Experts of a small language model.
Size: 17 layers, width 224, vocabulary 21826, 68.5M parameters.
Experts: 160 experts in each of 17 layers, 48 tanh GELU neurons an expert, 8 picks a token, a shared expert of 64 neurons.
Training: a variant of Muon for the experts, 475M tokens, 7251 steps.
Below are experts of layer 6 (counted from 0) of a mixture-of-experts language model. Rows are named router (the router's row for the expert), up (a neuron's input weights, with its number) and show model dimensions 112-223. Each number is 500 + 50 x the weight over its row's rms, rounded and kept within 0 to 999. Numbers have three digits each.
After each expert's rows: a language model's description of what the expert responds to. This comes from a sample of Wikipedia text that the model never trained on.

# expert 31
router:354452460536547499509604517705486495521500430468504502474507564548520528454525451490542506423563528459413455453412501454520474531544500491548434527453525458530501529559514490407417458510547504562557482502483509523507550474438531552546489470573519575448513547559479535559464453528490449418587474492462507518460545493571563438417453525476
up0:522596501524470475560447493516494595464483556483543561469447517549465522505478515457546565466518511534577408583436465445427449417489592549533509378572489552422532488468508496436490513563502476472446514528525484547519542561608460474549452567530508483463457522511529505393562512489495515495373531508540523517519434535464498520486507435500
up1:504525522441520504576517482469541544443579435416564548505404585514542536492459543515496513469503524511513411521410431492514400462502529572519505451583456440488449454503480459460509456549522491540531521533521358466519543499556515480439364470519504475408471503465479489647480490485494569546479544463510532507538537487562480572480475471464
up2:527502457464517542559500603494476531458432532523578506448616404463502404490484486573478434474450472493531549471458497499533424506436509481432491477539548508483542562581553539602583510477492549504511487470366450506497512403469519462411486506566477482534519483481494496436527500348461451498498428473580481513523544509508499452473335590424
up3:431521339465477494501503541601546504448472512529427616560494516457462507487453493455434474540456395458543500534358456535456496490519591569434490456502529519518463499479452384520411485543489503516555454437488459513553524455491507386520487535504443479451498520545487471524425480496449517533465559526516524506430454511545580398524492480560
up4:441481530458448531474495516580468502486582494452508583519423458536564511521378422592522436443547411467570483459537545553513489487494439520494541432499515569518519480483449481511526497519475442496531503513512412449452496455622538573462488475442529411458473448564520493582523453508576520571412458492528472511491493492534493393513607479533
up5:486511436505401514571546455526523531463513525533432570428495552500444526476499511390514505576517510455482420593416431503548459472556506490454582450571629567482501540402533499459472471527516461572511566483518464530522548454485551525494504590470439450440402508594569545558512502509535536422442480527547486504545479569467545513448439493410
What it handles: First word or first word-piece of a sentence or table cell, especially The, He, She, His, and capitalized pieces like Ad, Al.

# expert 17
router:532553579459474459439500490442547522506519498449442489484498499474568450476453545431512543455486520566399515493511443491464544410520481406518447405508543492409624543545603474496522521498478524456444429458503540513571588520606515474563430532486507529505480505579541471510385552459482544475582576549414505447569434477532508528526500470593
up1:414431482371571463515460566398410530511473501528477557551509572452553499516577552472596506631480520470500543496537518596496333511514449527502484535558495499478439543439574475539423485531459498483404458454454528489445547526449495498478505564469506445405473511492505458554479494510519550497478479532478392454510531516356468417532484535498
up2:505494509578488554478501487628475510491589477504574469515450434437503565507513578485429578524528512512407526470528636515504513550493453538532385513393499378545491449427510494462412472526453424415559352460501543466531566550520563487489548487467502661486372503549495477552488510541501418485489479584497452458446454525405516530528566449501
up3:410516533563367524528550543467415490497441533466501467423560464414463540492568530578363521533553512465442546518441449376544524501540494477465584468487518544555564457491437464477497517543560500567546607434506494513512484501423531549492544409484496450469456492485535530456489467527466432524481503447598490505559526454444538496520512614490
up4:577451554416536450546383456613497519513532501442422549501468511526491613511518438471603490495579485512484514551503514534483564553580447497497526605476459472526420457476518510460517533516520548454493494611559548489524495534552472490458496550528540534442558432497528465479530528486533367422507502511382501445431584527517518463504511416471
up5:460453531463607485509540555517487489539397467634511543516510445472477574494446535445517458520619556505468486556497484516519486388517439495522537571524485475583478486545513403443465471505535491480535423541504448515511453553541452550467595466467475500484359545526533487500551510513524485506445513522463538490482465517496595367509482488525
up6:489530512493459556466533377508443533503451496515522595563661505489495476506552475490520414535585458481435479547452580567486426603480530464488493549394519563557495470521524450539408501516482433572504524413526415489526404476532508613482520443535481377516437511476491492602496555512437503499513439553503521524520420466398536444477484324501
What it handles: Pipe separators opening or following the first cell of a table row in results, episode or transfer tables, plus semicolons in flattened lists.

# expert 21
router:495504406471482591392508473507610518454505520508466587474516511534417526470489613489525544470519594542498495547541420529478493491530480514416532402411490545531405465573518547417453494571576509576574628613469504413565486518566494460507487398496512518409548596428500549563565485443518464476519539415537459514413498516408536506446559466526
up0:453500416486497543533442487541591496500493501551381478498439484428576461468518541444497483556482523525518487477385455568558461527590437413471581378446475513468535529528475486451579517561509478580488464562510478549515455418539528449482536455478515502501568415521547491522494531502572483507464525509554552437508503475530434387494547576501
up1:493477552622520498580568475480583458370632518374419499456458539477595425493484543518504492443488542441632529476545545504542486413459496442575472570525420413528474575422477530494412535513551454443487540492569579487548471433487472611498497441519507514502511516408481529495483477563426476494543578598409523487554453466542522574486447468518
up2:559482475631569518352421454478506532515603513467464447563495597489472577483544523394531512531460436537446469468460464482488488494465474539509535535492565433476533442492420462492462444552548554511504367579480537481497431515529558488541549471531449496472470498636536466489665530467571473612577540510455517474441518470510508465513512642441
up3:509562535580459438452482552618474601502476504504521488484424469541427526469484592422510514481564529461499494485490464489380571526491500442498452353490472536439541483512528483482459495504490561457429422497511520481557529554504457487530414484488485529499504460550498502575508460511576595432475473516489498486499478537479483582446508473467
up4:504573503553455484478540501492571483520635521521403527484427461493502464569471500476518502432533533453495517513517497595484510481535478496537536509449448450462418412497467465514464511496480479504496497463496430503541512604492505544530504525479463491504388531551439505519489499511448494509536459528436501535500490498480559606424544477565
up5:547567411455578528540510529567488500551453544462350436508476492437450514475459502462649484500490531504432463496555492340525472556542463367568437523514590500498581539421486523518426520509499555480509558549487567546514444481473453495506444433506498531493476518500492575520558508508447457420567479547456469501563510488455481564502563591430
What it handles: Single digits inside numbers, especially decimals before units like km, m, miles, in geography, coordinates and statistics; also lies, stands.

# expert 23
router:537531500544532497583466475474573500518522445521483442506552498546467502537479476502498493528518438449515563431602469562552526395469539605469473571486426446488462404475500469587492522439509417475551455417465405492462493504523547446520572534513502511607579529499605447432414406427473488527450516521474522460539482538559552477505494541439
up0:384476500550521492496494518533533512548456504498524527546516442481560572427399485555515475525529542505422535509490532501489478599435515562462495482460518609502549469516564456475543452556605481434565475461456536470539540614423490447562386586494562445443541567454527462449397475572570526487459425455492412506522445491496517486487508472574
up1:477554460501523493482576573440562518462456446428533533487500454489509520522541601503543531489502524511508478398451444532545538433552487556452557501433475467517476551500578561524444536477563484587591510548477497494446477546493504555457512414482528500482475522503489578545575498507568478530417482549502541542521448453462491607470538516425
up2:477444468514511444449535515368484507508518493504450486449683506453400461463504484514476521467570496460489565480547498445580568492542552517396557506425462466494532523455462500548486490493462507533490534417439480441471441534461573464542544477489426579514539504541439492548607501469500387555454407457532551513480561477460550490593441529508
up3:593431427478535543509507583491523530547432386581472491422519445503508400487533448525552402498501475501589500521565523444577515441445431508507468550490459380432613546565470510583495485488489506389547407433517479506470576536526479449543525495512504543477521545569443497525479436419482439543615458564429508468492519482580571468514477571385
up4:579511502526552395467519453536581515496583437471484511463487516483477432506333585436475447499477525472480319546428515451515468490519553480505495533458503526520443484508487522456484456480513535583494575532479499499522462515476507455566470449511538495411592541559496539573513501550620446509454456533486540524531573507522482509461454436501
up5:477430546461460471538474581503523459522567422384457626499509492562387482484466332482414494424534512485481534611396470565574527471572492486525472515488574563401462480504515460458573513492555494506449396577506490467454493478594540570443480507547401478484528483548554468532453496466514469504545491428436450508623521476449579460505561487494
What it handles: First names and surnames of people, such as John, David, Scott, Clarke, often after a first name, initial or by.

# expert 47
router:538486588507507436443532461432496449558528511513602496518451458544478495543464444469515462472533442447590486516462545419413467538350491527547524481560535493512504503502512407502536508522534405527435508502480489607531549524513643486572509399501621561608537491504435488529494496523463574482498546437426540555544398420512430491504537480535
up1:425497462481492498507449520492542506512493542664423539519468620468504400503523445479438428553579513586510462443479394516469437587476520545519497549450422479563589476563475471515566534485496494531539447609440536492503512489494417433453507541463504461460496501527511568452517490506554488448499534481491361468485530469512404505518550594530
up2:503637497532496502485389460478442514501524486472522465608515537540482509499508418532531411447459548508459540482480495463506479612486592558473566478673466521532629459464450447530607507559503548530561572498516436511500510541521520462459477513523515438500383396517495552529450447473439506495542550466368450474558559466493563540536478551523
up3:459505521395596461466411574551464467531554457449563548515407537500500510487509493474471435475539435496529473441417513498499414421498500506454610460473424450455524497467509521435550497520481468547577370569491438509517511470453549538594515490512504619513490542497561518523503457508492558523458586389486635493475535537489551339538490558489
up4:537431482507471458404551517621485431489587437479526502510581489513496521481466492507518419499474463476496552500541494568472480556455508557531515466477505524489439446575473428479435489565482524580494473453541443503500517483531506443520422539451522608516512388528485471536526381469538497451514460485451411499405474516536570650498484473563
up5:456524441476544531437542539468488546465504451549559505518529575461525471483493575550577595510405498507508509533495514545545488458494482445566431574583367518433451451544511481548510505544531472541453433398489507490464461528439433433494460550472496541484482510465513456567489481517584548472487537419477453447601404530502441449517502493523
up6:519547496490502528443508549498509559487499543589435604392481517447504380507559596508528527487465541468472547487367571382451520495497507524509580483537567536413455483480448440479526460475507507584415476478496588491521549502638495512447524495460498513513479504453547489490479468502611500475444481418451442478432532519515420583423508440499
What it handles: Dashes starting bulleted list lines in infoboxes, taxonomies and bibliographies, plus words introducing names like called, titled, including.

# expert 19
router:479484541495465570431461478453551521529473431447476521474492525552542489471506591495464492471536441602494529465533565491497491565479452541443481451511504543480466509492512469548516519479511459446504534482460431511498466430504498540469577558509535451483485465562534461481501567521442524544540521466542501554598599490527611477452440445557
up0:493423560537476528535544454440432470469506465463446518449530564467490536497517535487397529494537514518678506476552540583516513511509460606508578506477487493593469479587487466558437492480529478514423516484530538445478489413507507529520504496463473466543457417508525496572456503562519593559466610505435512550425468511485495529549462435513
up1:511443516493503434423406543452537469569476570403497430564585491472505569471494549549481372448469500502567529424550560511543395322495406576440523574429469491516503512545490510478648536526505543504493429489468467500562439563492495440485532488502469531498575530466412547548515551510520477559501431432518579498550532505528483496542507577560
up2:475529525466499550590570517478464514546478499459497581433580412562478593529469505541476486509555545529432545531536501552551534432466461587548511487493579481509544525530481473497588532479513433434483546465377536466442459488469478491565490506464529495460588429427495493455475451484533498472456523455509403483548501482588514524539489502478
up3:446581581485540426494503496539453585554501575516528501471419470521552515507547530425534495602538663545540406476455553541496419475547572485448427392429489516540555467444566430520451488509477505462533497463490481459552444527602519538523406485495539479452469527537533460523600521522507500441518501541431537479476550530438501486470539505522
up4:601486474483451525551563421483435620511481525451524545482472496474486561554505527520430449489506505543510480557493660550549403456485467529443546445487588456476565567501556474544532525488463526453447567500542481500467423377548533520469518462525482482472566498583548582446530564517420510490533575563425549515470554486468428399476485584426
up5:436447501437535573416561457461572500433520536561510471566474555499491497462434457422589549519505411508674456474535483541449566334517446573517502514464402524537560498538504478561493481493471513468524504446488432488473554500434465507506533521490469461489564509443517531464454464508559463456501482512361528495449527506541476479530495449492
What it handles: Sentence-final periods, periods after initials and abbreviations (W.E., U.S., Jr., Mrs.), decimal points, and closing quotation marks.

# expert 1
router:536519475529483455544523572511520497458519370491492545472583383602478381522463473576462526509521471548522484528484477545531519437448549558543538509581521448540477479503561492502603443448469443438475454498460400610448590463477482527479598499556478589432560496521500511443528470509476432484470454470513509527481458456557556520435485549456
up0:498599467542503468429530592433487512430497552492404459451519493520383567501572629526428504460483424494464495522505527580519628450472567480472586492499459496491453501430535518544536548477559489455578473413471417447422460408468545510445541472509507518556486548453527460466562486513459495540467544513481529499641549437470514547456492525474
up1:562549527509548438467515526570493486482512501512494470562369516433510480507540550450530524539427390456578487395482528420514423488603498465487499455509409503512553490491481591454501494503483528438543566493540494465517480615513507463463579532480565449468483434459500577453502503573480545504515615483541541446429522504474493525487549536517
up2:536526483496464494489367570402526568552433387451441529530610485511543498545499482548475566483505490538507565531463469604629456492512481600504528495519521523556515524468487431556624573476426423495566595536429490519472537474494502512472577513466545378471464546452516478511404500542520566538577528518486486499493517480468481600498516466560
up3:552491481434506438456529481510491479573484582446475449544428507473450614528488429553502395543409586553548418515570542510467490459496541490490559580409451575479427558593572479570468530466518446496505405533464572503489478379483541505399464497542431484543496525501484530569445546539510533566551470496516501534544510506465348494487509578465
up4:475444482448536488438462408576577540472416494503521535457474575479488580466492539434521420451552512530520426547528527422529413438485507457540450446659572526440442502506600518503501482514514511449415543476546470515519503488461499576531464508540511431391503498524454520554516403430516522538473518512571370397504598489561495538440387557499
up5:337429627494534565485522432435443562515545512557521450544434515496471486502519534462535460536469568441550471535518442561431529474496503525496538515563486458494480505506573513477468522541515455638508448605487512518524520542377433496506487574475483508447540559480501458457463516505414482456484436598483522495569548496515433476534472621440
What it handles: First word-pieces of personal surnames and some place names, often foreign, e.g. Kl in Klismahn, Mald in Maldonado, Ha in Haifa.

# expert 24
router:403522422546530461537501481475516444530430524576487483430443447485514508562584522552493477522512545514510496487487591517538523505575545476563449467533547442551511504510489595494504522527526456506514440424540443580481475456511532519487497466554490469471433454487539474512443496464485479399463425528505664417521580556445601511472457469532
up0:608488491529478428491472487531517531499480592421407422446554471574526476515565512488463620420502369494501543414506421517451586538535414513524428500520580442475470473428550526505500487507531442405573503497438430399532528456488444464675419481526463477402475518498552441442513462550592599443511485574520406474481396553568504518476538481484
up1:540528438507490548427513511539412527490524433464559456601576584550391520477473485509488455535395432511519540473497499507508605428427458426501484420507530515481480520484563462459380503502505523612443506549479534535395491411533479589504472435534437517520482542566513476479453460456417509598534521478490482507516511433477537525481456532523
up2:550506462615443509410536508477522495493463540491514530478549514442472522447561494544423426513437459435336450589433494422514572490554574539506528448509532440551472449564480464539537505499536525564603568474534478528551494501556561468584391540460474513525491477551469471591556589532538521428493475521486519499552465510510539521479428445656
up3:438541556544454556399451599502417622528439452390364508494478392508484446552432569576463446487526463574452562474591443527551514425518461452386528470508449530497492419512429569493502495485521514504542540501454601544513507508500477488584533489500523485532424529471470467482669460472498578479379469533515486497546500529487544558471458529521
up4:593497502514579626519505523541451521499462516491495537541481532538481492459503393471489488528485439476430449559434558554490405513472561464437522499492546532460544473461544405453514397533454500492491576473501530455590465419501528544457528551520385555408571480518517600533439550580619515491421546445497540508561461503528442524478489526544
up5:462451494429397498471545566566478463527546647533447522478561443507527515483517489475462480490481413521467432475507603516546517425578572396515522452487542461457563439523450501576503500475535557440502480436472498503518562573568476514474524448466515538453577435501448565551546543494502463469536482526562546457529448519531531513542543523535
What it handles: First word piece of a capitalized name or technical word, after the/a/quotes: Ass-embled, al-gebra, Res-ort, Ch-ips, Al-ito.

# expert 39
router:513452482458512491496540498458485546463429447465528618508548505471478486430514558482562492551488513495483453457557469513418426526551508547558477497534526532551354499497427554491496534490544560562551494510432554495481537488524473469552485502553478424547538547553497461550427560377559484552479468497497491502518448462506526484526490442613
up0:502500397512596514426510458499480465476650511563530452515525425492528457515528513604427459391488471549451545520491549476456495566473459531525478362464397331511559568544518482506463478500487508450524513386599567452561487437529529572515499484503477548563522458567520564407538638540518435510503539477470502516383536468564524572570518456458
up1:537513433474488512591512508480414490559569518563532590505481453459518419522487518469540496441449491524499516502514534516480483576402473450482450466501373559494635523542474412535543522493525486473531517457553537550564510544528408457477510530523525489542514472401451572406532379555437587550528499505426492476468504458503535552459409419508
up2:445485533549509460601406420399498495522435534479463438499482507505441505511543451507560470582485505522536545440531516562507513528434473539522527475373391549531563484510540447542453549496496497478549522494518564566523469501385473504500542570510537515450490490506573458562558536596508548486517466519418511487454456532467482526567486578488
up3:477557505470497437574509547525494493468513543499474488512551542580501502490463490505538407556514461505502513511458519503532488504473472578488476504492590514527551521506472507429490556502462538487515496454575504459496532471430531388492408474458592453431491494513562391535571591584500417496497427523588415511518483513524493479477489418523
up4:521503513483507461448472547494443536496501530601485528537478515450477450479609528494543486482349492505516451531533543577493510545634482488531403412449553447499429465468458420512504475594572518532458482502471618436491475536514409495580373534480490486495525535505478477518591492540539529461595526493497426490489520484465496448487532418488
up5:448600466531485520539463569497524553481530474538467518531406483514480507507496564453562561530525511510572471497505462487446451521425479443513477547547601540487547506562518509444422471489540439375527530467415491531462538572518396499540539501489495485500460556355509542558462505454486539450438542498453505477488445496483474595494479461479
What it handles: Sentence-ending periods and paragraph breaks, section == marks, and pronoun it or It, plus however, where, there.

# expert 0
router:460490619484510512520540509468495493533577405398566426507486438523490481487525566535444549571492516509540483501509433480478456558499573459480460518509377483511519492556463551481476499532514462479533464375570457420441487585496514543502483518428489535547528470525452526474477481468460531482444464473490435516470495413519548368531504513449
up0:418451517542455531423500431417558423500604450469429504404456431494527411462504554439463533520485508426564535525491468534421396464598545465461523528476540448492616456592535556465595465529495480436514559521462495481551530520537555522489441480498450440482483414570497424521547582533504553567445553509455545510473478491564541490528508572621
up1:588524454471545447462586477537561532506501448435494533533506504557460516515581397604520529447397508567624465477558520553536429529539572578497463394584528520508479531467489540459409518572442542464452434524458535480487469484519490518438494545467472463463493526485469487499634424474528448449512516482541467449527439481487475435527422594497
up2:503533469425403507433515570462496570484451461484483545555610521559626533506538512425413474548530527500544441515498445431501565575578498498498505460492470510467515449532558448523491526505499543426559537513544435430518448491530564518592555472472505514506551460570467557539542568556594447563550543469486494532489523514542422485528481529433
up3:436536455542426493453465462497446625516488520445490398487560459567652426435446526490562508453481521521582456519506556587486555516517577477533488466514455520526570572521494533461503453501467483485456542483449467486513514492532518405415460492515486489486520480494433492455439546418507495508406537513542451458634486498449564534586490485587
up4:533489478461533507491476482518481473470557465465452571516498457474541473475548480520525445548429531552462440532476489456504435558509521540591624503498549560633581470482483477523498509531503484561478570530526550501544560531433497414491448580416431457534467509515541481598448446529395532544548508519406572472478610522516599498514520490589
up5:473557485547552408505511490549427525431474468627478417518449420495537464503544546401473537543392469442526530536531534506469588550397529529499534461498555575451503588498431409547504491555498525495476415568494499540458497529528518533544598535556450475463516555457539480495418493521421468524525514419431588488492599526424523577544474479528
What it handles: Word pieces inside foreign or unusual proper names and place titles, often the second piece, e.g. M-iy-un, Ham-mar-by, Diaph-or-odoris.

# expert 25
router:448528515506410559517544527538505486575483446468490499510448507436499438518441467492503529504574430437464540496456430454494490450529443396459545490381427457569443463490447495547479499464560542571504486487445417520513441478497433490502543567502588551447541515465492497447485484484404477461533488461530559530516504483522579435438479589470
up1:564460454482457511503512504540554484515488606529577472506535493471513417493497469496554441467531549537441452439421547563505468479446447584427542512526503518434463432551486451526434478517509548523513492458512504525596398538571446468521486542511456564487532445553451484482523483370517459535601427575483518447529457528607578466611489473493
up2:498578499493543515472461458497524463504400424489513415547406545506411509485514524520588352553522418443532506485543423577425524527461574502511539497499582518485527479589513478550436487536496484446354553445514495526489464492401535479607460530493457505466443446501543597451501396479470471480457477433483496489533459511388509539445470494549
up3:514487467554522549522444436527598565495424451589430509506518531522512508493437614497498545463523485406536530639583505486543421499496401546484492552484487527511555578396521430638500468442543475414429502414446493555511501427492543481519554577504421451527490486606567446460485549551523471497422454469407467503425532516550514497536525517505
up4:540441510455417557477469489441501491478506491524606521570624583507444551503507537473458485488492480502390522461443517486480470506367429543537481506590524473455434479399521460537465488533486533574452517545490513519555501460523449663474458531590478414557615498528484426522603523538500584492520447494518488483531492504490579514432490521415
up5:471401549493496470448558580448484491561500448541497487388596510548511431522524534448524529490463522547593485460443430517507424430597523504467516446457561477569484573486544501482491505511483446453470464481548531470482642475475487532481500465540497457537473482491484442517511410499418527518499518618383499425432411464519499475554536464564
up6:419463522470482513507438475510498475522589555493567535523447413480428493502529525481479509568482497599527460491473472573558427529527435489484544485448491452627527483539553520534427523476457417512474513395448527493548529518447520409492453609513526461489467485493548547491539551478436530447489586538465469526494489441492513518486452527548
What it handles: Common English first names and place or school names in sports schedules and tables, e.g. William & Mary, Lloyd Noble, Colorado.

# expert 48
router:486463431482498465510492480528504518457574511527487551607511540494361531505455484422484568510499468512521514442599531569468355550538497470529514511444591552546466549449434566505499573493537405527601552549449551480490530502545524437455533486448431433539551527519574530512478541519514542474428408454492448588472594475484474443463527529592
up0:558606451481467522579544383472535544536622408456533629498522480490530491504564484435498517427511446503470467422559502523530481463392409495579409522521569495459489471458511481480363513536494404493508472480515547496492467499469457481521439582494482560530414498451455520434545461390537434525573503472614466548512471530391472526575497505552
up1:646505440517465450519532476472546534457434468456444411416516575500520500499516514488511510437464485473511522513507506505450515509504414508466537621512623574430392664452512601489626489455507445465486537456445527467582536463479510519492506516535499483422504537607475569488418595515496544506445485492606463529534492487567309661391482518528
up2:468517501495509568474550486571552414553549507513414552524487471506496463485480515526492488490506502497409360499539416526516507455552491486521489474488537475555513483469549514546463509591549453461508525439455433485473360538492541446553487577516522472473476501577502500504474504512439503534468520496554547522498405475468492444540443595535
up3:512565557516550513511487467556476483523380451444495542390515563501484508521478539638627509460520531474538481473464488438445478455524485549465434575481569506445532458540437577484575532543545465444497595444429540521519474470496541494548473565473587453424508487442474451494467487570533594498526419500531429487471505421521541503539454564501
up4:527497507490464549440485482489445420514499496517454561486607463480468446478458488558424506505479486473580532553512491440493506467464518484492450439573480423589455491445488483529527524537438473497531539453443382498555428444491637446490471518520582483586651495529421524513463509524488473569502534493421607560511511442565523559548515545484
up5:487491472524565601454552422532489489477504462522510484524489533562509476493589484501577526497471409470542442473469491596465550467486429481526442442492562535479499624491567556561428470542521515517404480443519581557532477423495427473537481545510503477471518492474500579533456450565496543512503532481519583478471464510517472481510499487566
What it handles: Time-unit nouns like year, day, hour, month after that/next/a, plus middle digits of numbers and dates, e.g. 20-0-2.

# expert 55
router:528428477425517519435625508549451479486463501407539469458513502455477432504483434488510466497533492541428467535404411434557491508488454514566500460476337535548496520613430549537487467507541504478511510465611532488533454535490524529550533645544458499581508538516482532489601500546452522464453492480623527589438477591472448544525536591522
up0:601526461485489522461550481561433460396478482599437548457433460548553484515429459464539476535420508503488475510523501509459460466430453474453455486512459513403501413476451477512430495461503559507480548532496433556569534532588515508444518444504414496468622469502529483459480576548458492507492472492492499553420597511414523497518485483562
up1:586559476481557575424509491514428477391470557458546519492547570475439456513570427487494442507638486460485560507502447458539427418490479407505520511507514465522500427558494509535516493492414506570415522499528440440504584533554545542550442557506500544552585455532420537438452470518584456514467493469493459612351417511506485465497486519431
up2:561485497445435492504432509575472496499537486491414518413390517480522517517460510512516532569533558547565483510621480560461491470487544520489457497506483614479607489436451550464456599454468449543510577463470530502514456476466488451502509499414474430488479530458549349443443438507576629458449491496518456555517467479557505511553426440496
up3:456478413577491585453496435572533448551536543539496546436498534516542514509425509437528536522505486482479440556537480465509387508581551522447460485478460480397521426467488454531522471529518447614553438516549565532511420404546530546493461555533401433505498551474496442473575440498508470553483551467500498461450541549484593485449504531504
up4:533501428509390574520502442509393569439541525461565441531653451482514449489506496554454461472498428501363451437543509422482539527431588405563528431606502433412550507460497557413458530502402491499425499539567550552508547557527522471538471588539470535562498562488465476453606474441495508514558512480493478441488499532465431586513471504431
up5:515443556415513548555510510466430450515531461551479489462456466566486539504483420425474543455492465559569446540519500448489464467640468633459401502468523490507595464465492564514584496583501469424627573516498531514502417463532507467466477501522486468455514533517499444456535520522399519470556488629482497426482523496504549460496510547484
What it handles: Pieces of non-English words: accented Latin letters like å and ö, Cyrillic, Thai and Devanagari characters, and foreign name fragments.

# expert 22
router:420406526488568571501500510452522464475482465494522466474465528486588491453471476504398503418463400504459505491442472463653502408504454454505525529467481391486454548546497543466484502474462491461584497489508459616430488473466544497526585497616553540538496575513521504528412417449518481552428560401518442493432442475540468507481505559447
up0:391556519558544415441519520514471476472512589560576586519478578457574445422455441517550502558475483374372469531483553474624542450475523421484429525457555410505488553510591440565620462577458463489505574444464503515466439480507498412516446538557516472446503518488432459481443506615537492507562596587472514482427527536477509458465483499490
up1:565547472443487392508419530422458542555536473438492602395533494521477538524489564434496444454406540482543456503471491525506447441555577521499520515478507479499570487550563508532491499477495480512520509532475502506505567443467431568477481500496572445427549488539455487545462516441417468589589457540470422513614536497523484505513527419539
up2:432499551527525439555453513517525507455571507527455440543463426518484530489652378465511467505436385498543539593540538419466475508566438528486575536555534470434558459582472519557440467521502567461567471456477485508482473434494452484569503421490559492461536489454539425489503532479417475437586433532534484496473580534498525552512509525551
up3:578577525470532504497423503477518521485414535494546478518540429524487611491558498462436482419522477574453533440460512527426550532533397492468601508439463553489489515420552383509496527508468485442389539500534409521486541470525542585532498492473499489577522501557435591474581522584448478463540594449530555474498440497385396506617579549494
up4:501556456522530509472536547580488468483599462577575585465512535580556482455580470535521542434542482427480447416538592506496463465493621546469456442496534502496484459509487522538531485504555437538456589369456509523460467562504477477625469512484585468491507442443480420454508572532559446558595528491470482454498574535522485515455540504622
up5:487485497479495543508467444465575578408501567485482537540444476586503464486448593487414516400577519581515405479552528505408417472493522502470573411436552449437455426479495512525529495588498476587481507549511495461507483537493473506516460536517419366477442530510559513469549565583398467497438544525488480461423533499609474502527540499546
What it handles: Capitalized pronouns and short words starting a name or title piece, e.g. Are in Arendt, And in Andel, He, I, Be.

# expert 20
router:539482506509535539491566521521514508468499490492505548379484538496603499497506513478517495426433514486543446511581500488463517461472484442555375535487492502492512505493340617504448423475539444511543430502592507592417545551466429437520438483509477598469494567521476370558499544507532411509447552491549551468553455472481501524474498490535
up0:522567423511484574484425539511619455404513533527515453459515545456456438521517431484532414433599466519464475550384514481522476440561477535493521477480469504519528466609437510523535534508507467507485469485539518479519582530468463519501519498477511589477488547535516482381492499549491485421513557505494544519514405492508450478513483555473
up1:550496491502458518532476503532406503509568635511404425526526459471467519517505494583557538489543436523477417460560471475413441630508487533485544538499468510430434486483499489490418479509524496480518556472542537459535458582561464567495517676460491512463447462556493487534543483513520556479441496510580516486401431517542557558548503494473
up2:434493423494479584548487521422502460560496584594535466548532452461557445492564519539387496556502505488569406429505446501475468387555350485506428606457387415434513451545512541599457489487550456527548523487490561511482476528491436525566513512495461502583554510507515475499425620447388551507483590534430507510412555477453479549568535467527
up3:530505567461496472515523476430559549503583500494542566471420449487489518508490585526521531520472538498591470440550520490490511503556471474457452579486488529574619442475486488454530504503511542409460468479484551466535500564410497525466586479494545550399524530383456439425463500580516637520581496509528370493492455537477535468518512494440
up4:487419405429526495497473507469436514473411494449497538476555534517558585469488520467582502687484501549469629553470565484492455506512491460465512481492522552453487555526478452478608475562501625520546564511513606483499485502564447502520526388544508461439550429378436449597491421549531558516512522495405578494532570480460456495543429447501
up5:576419474510424478504513481498575494478533511485424463558564459533531505484497548456393457510535494578505544485498458446485491528574383463492547461577439550476474448521522542512559497502486519524477603557506518515428488585449434523459620535451520520435464534509454476569429549410391473463576433469561523463512494531525430570553460474499
What it handles: First token of a new line or section heading: == markers, The, In, He, and opening pieces like Rel(igious), Career, History.

# expert 4
router:558561496552522388464471492532524504391466472482509445473576559420529543471419509419550543542437509481479532453516514476483619456516399445604527423484463495408446548581523553484424477515567514440495542528565527463497512566486515474491433534594519475476473457456475529457451491538471493552576481461581499481451454432468456536542537523565
up0:528469487432557527502567554367468455459531524418525504531557594542539394523508423474363540487547412502516473482542440576506588469520516460503477470475440519536491547428490541501456542475474506497396480399493431455510583510574516536511541484521463514424481521512532497486488562529524519459444484530431474502415580500563449575529504531470
up1:363486526451545512587575444523476518515604476466591598571517443499554457491539565466481565490468414571424433502504564482450421545542499407511471423531523519450473538592541578516479503474493640447458581521518512488566542487499479605478520429534510491496455507509505582471462527518536489496488388517554536433536602486398481467484507509492
up2:532489509540518465460447512540398507521536393487452523366541554517381482517450515444466488488519450470530575580448521538401462534613532634495500555462577527500483487470502406433414511495488473444504473534492437570468600540498581501485539390505523481548450593498490474537514462509499521533502481463379572492452490488387475494457505492515
up3:507561386466504456563466528424581438506597451454470477559446608518501517518502502482514510458523529414560522471498554556437522567502531554527556473519495559436434516421435404543518549492532481501458589491537403480470469488476475461498453477480477439593433432382500512486457442530611502519500420491537465482440469508487483435445491500450
up4:577440440491499508495515510547489504484490526484513561603467479511501504503498363454577513513529577506395515604428410579458446490488497512495490527537534504539471512410534486395472514511529650514517435483486501469469530640456521364463468532475461521373489592545509496606495492519599534467428415500458469483478553499440558395544491461531
up5:497491503530509478395576457537499415477505489532464471572572419506386489480511506496618581538493499537441417538490601525563446499520513663485555404556583497596527508399481524500461510444477479487501616475450509486541520480474561465529546485503472453443380584471529557470541525485498545454469484471457522463563566481631413562513505447473
What it handles: Mostly "for" after a noun or verb (prepare for storms, for a toll), plus other prepositions, conjunctions (where, if, because), and table pipes.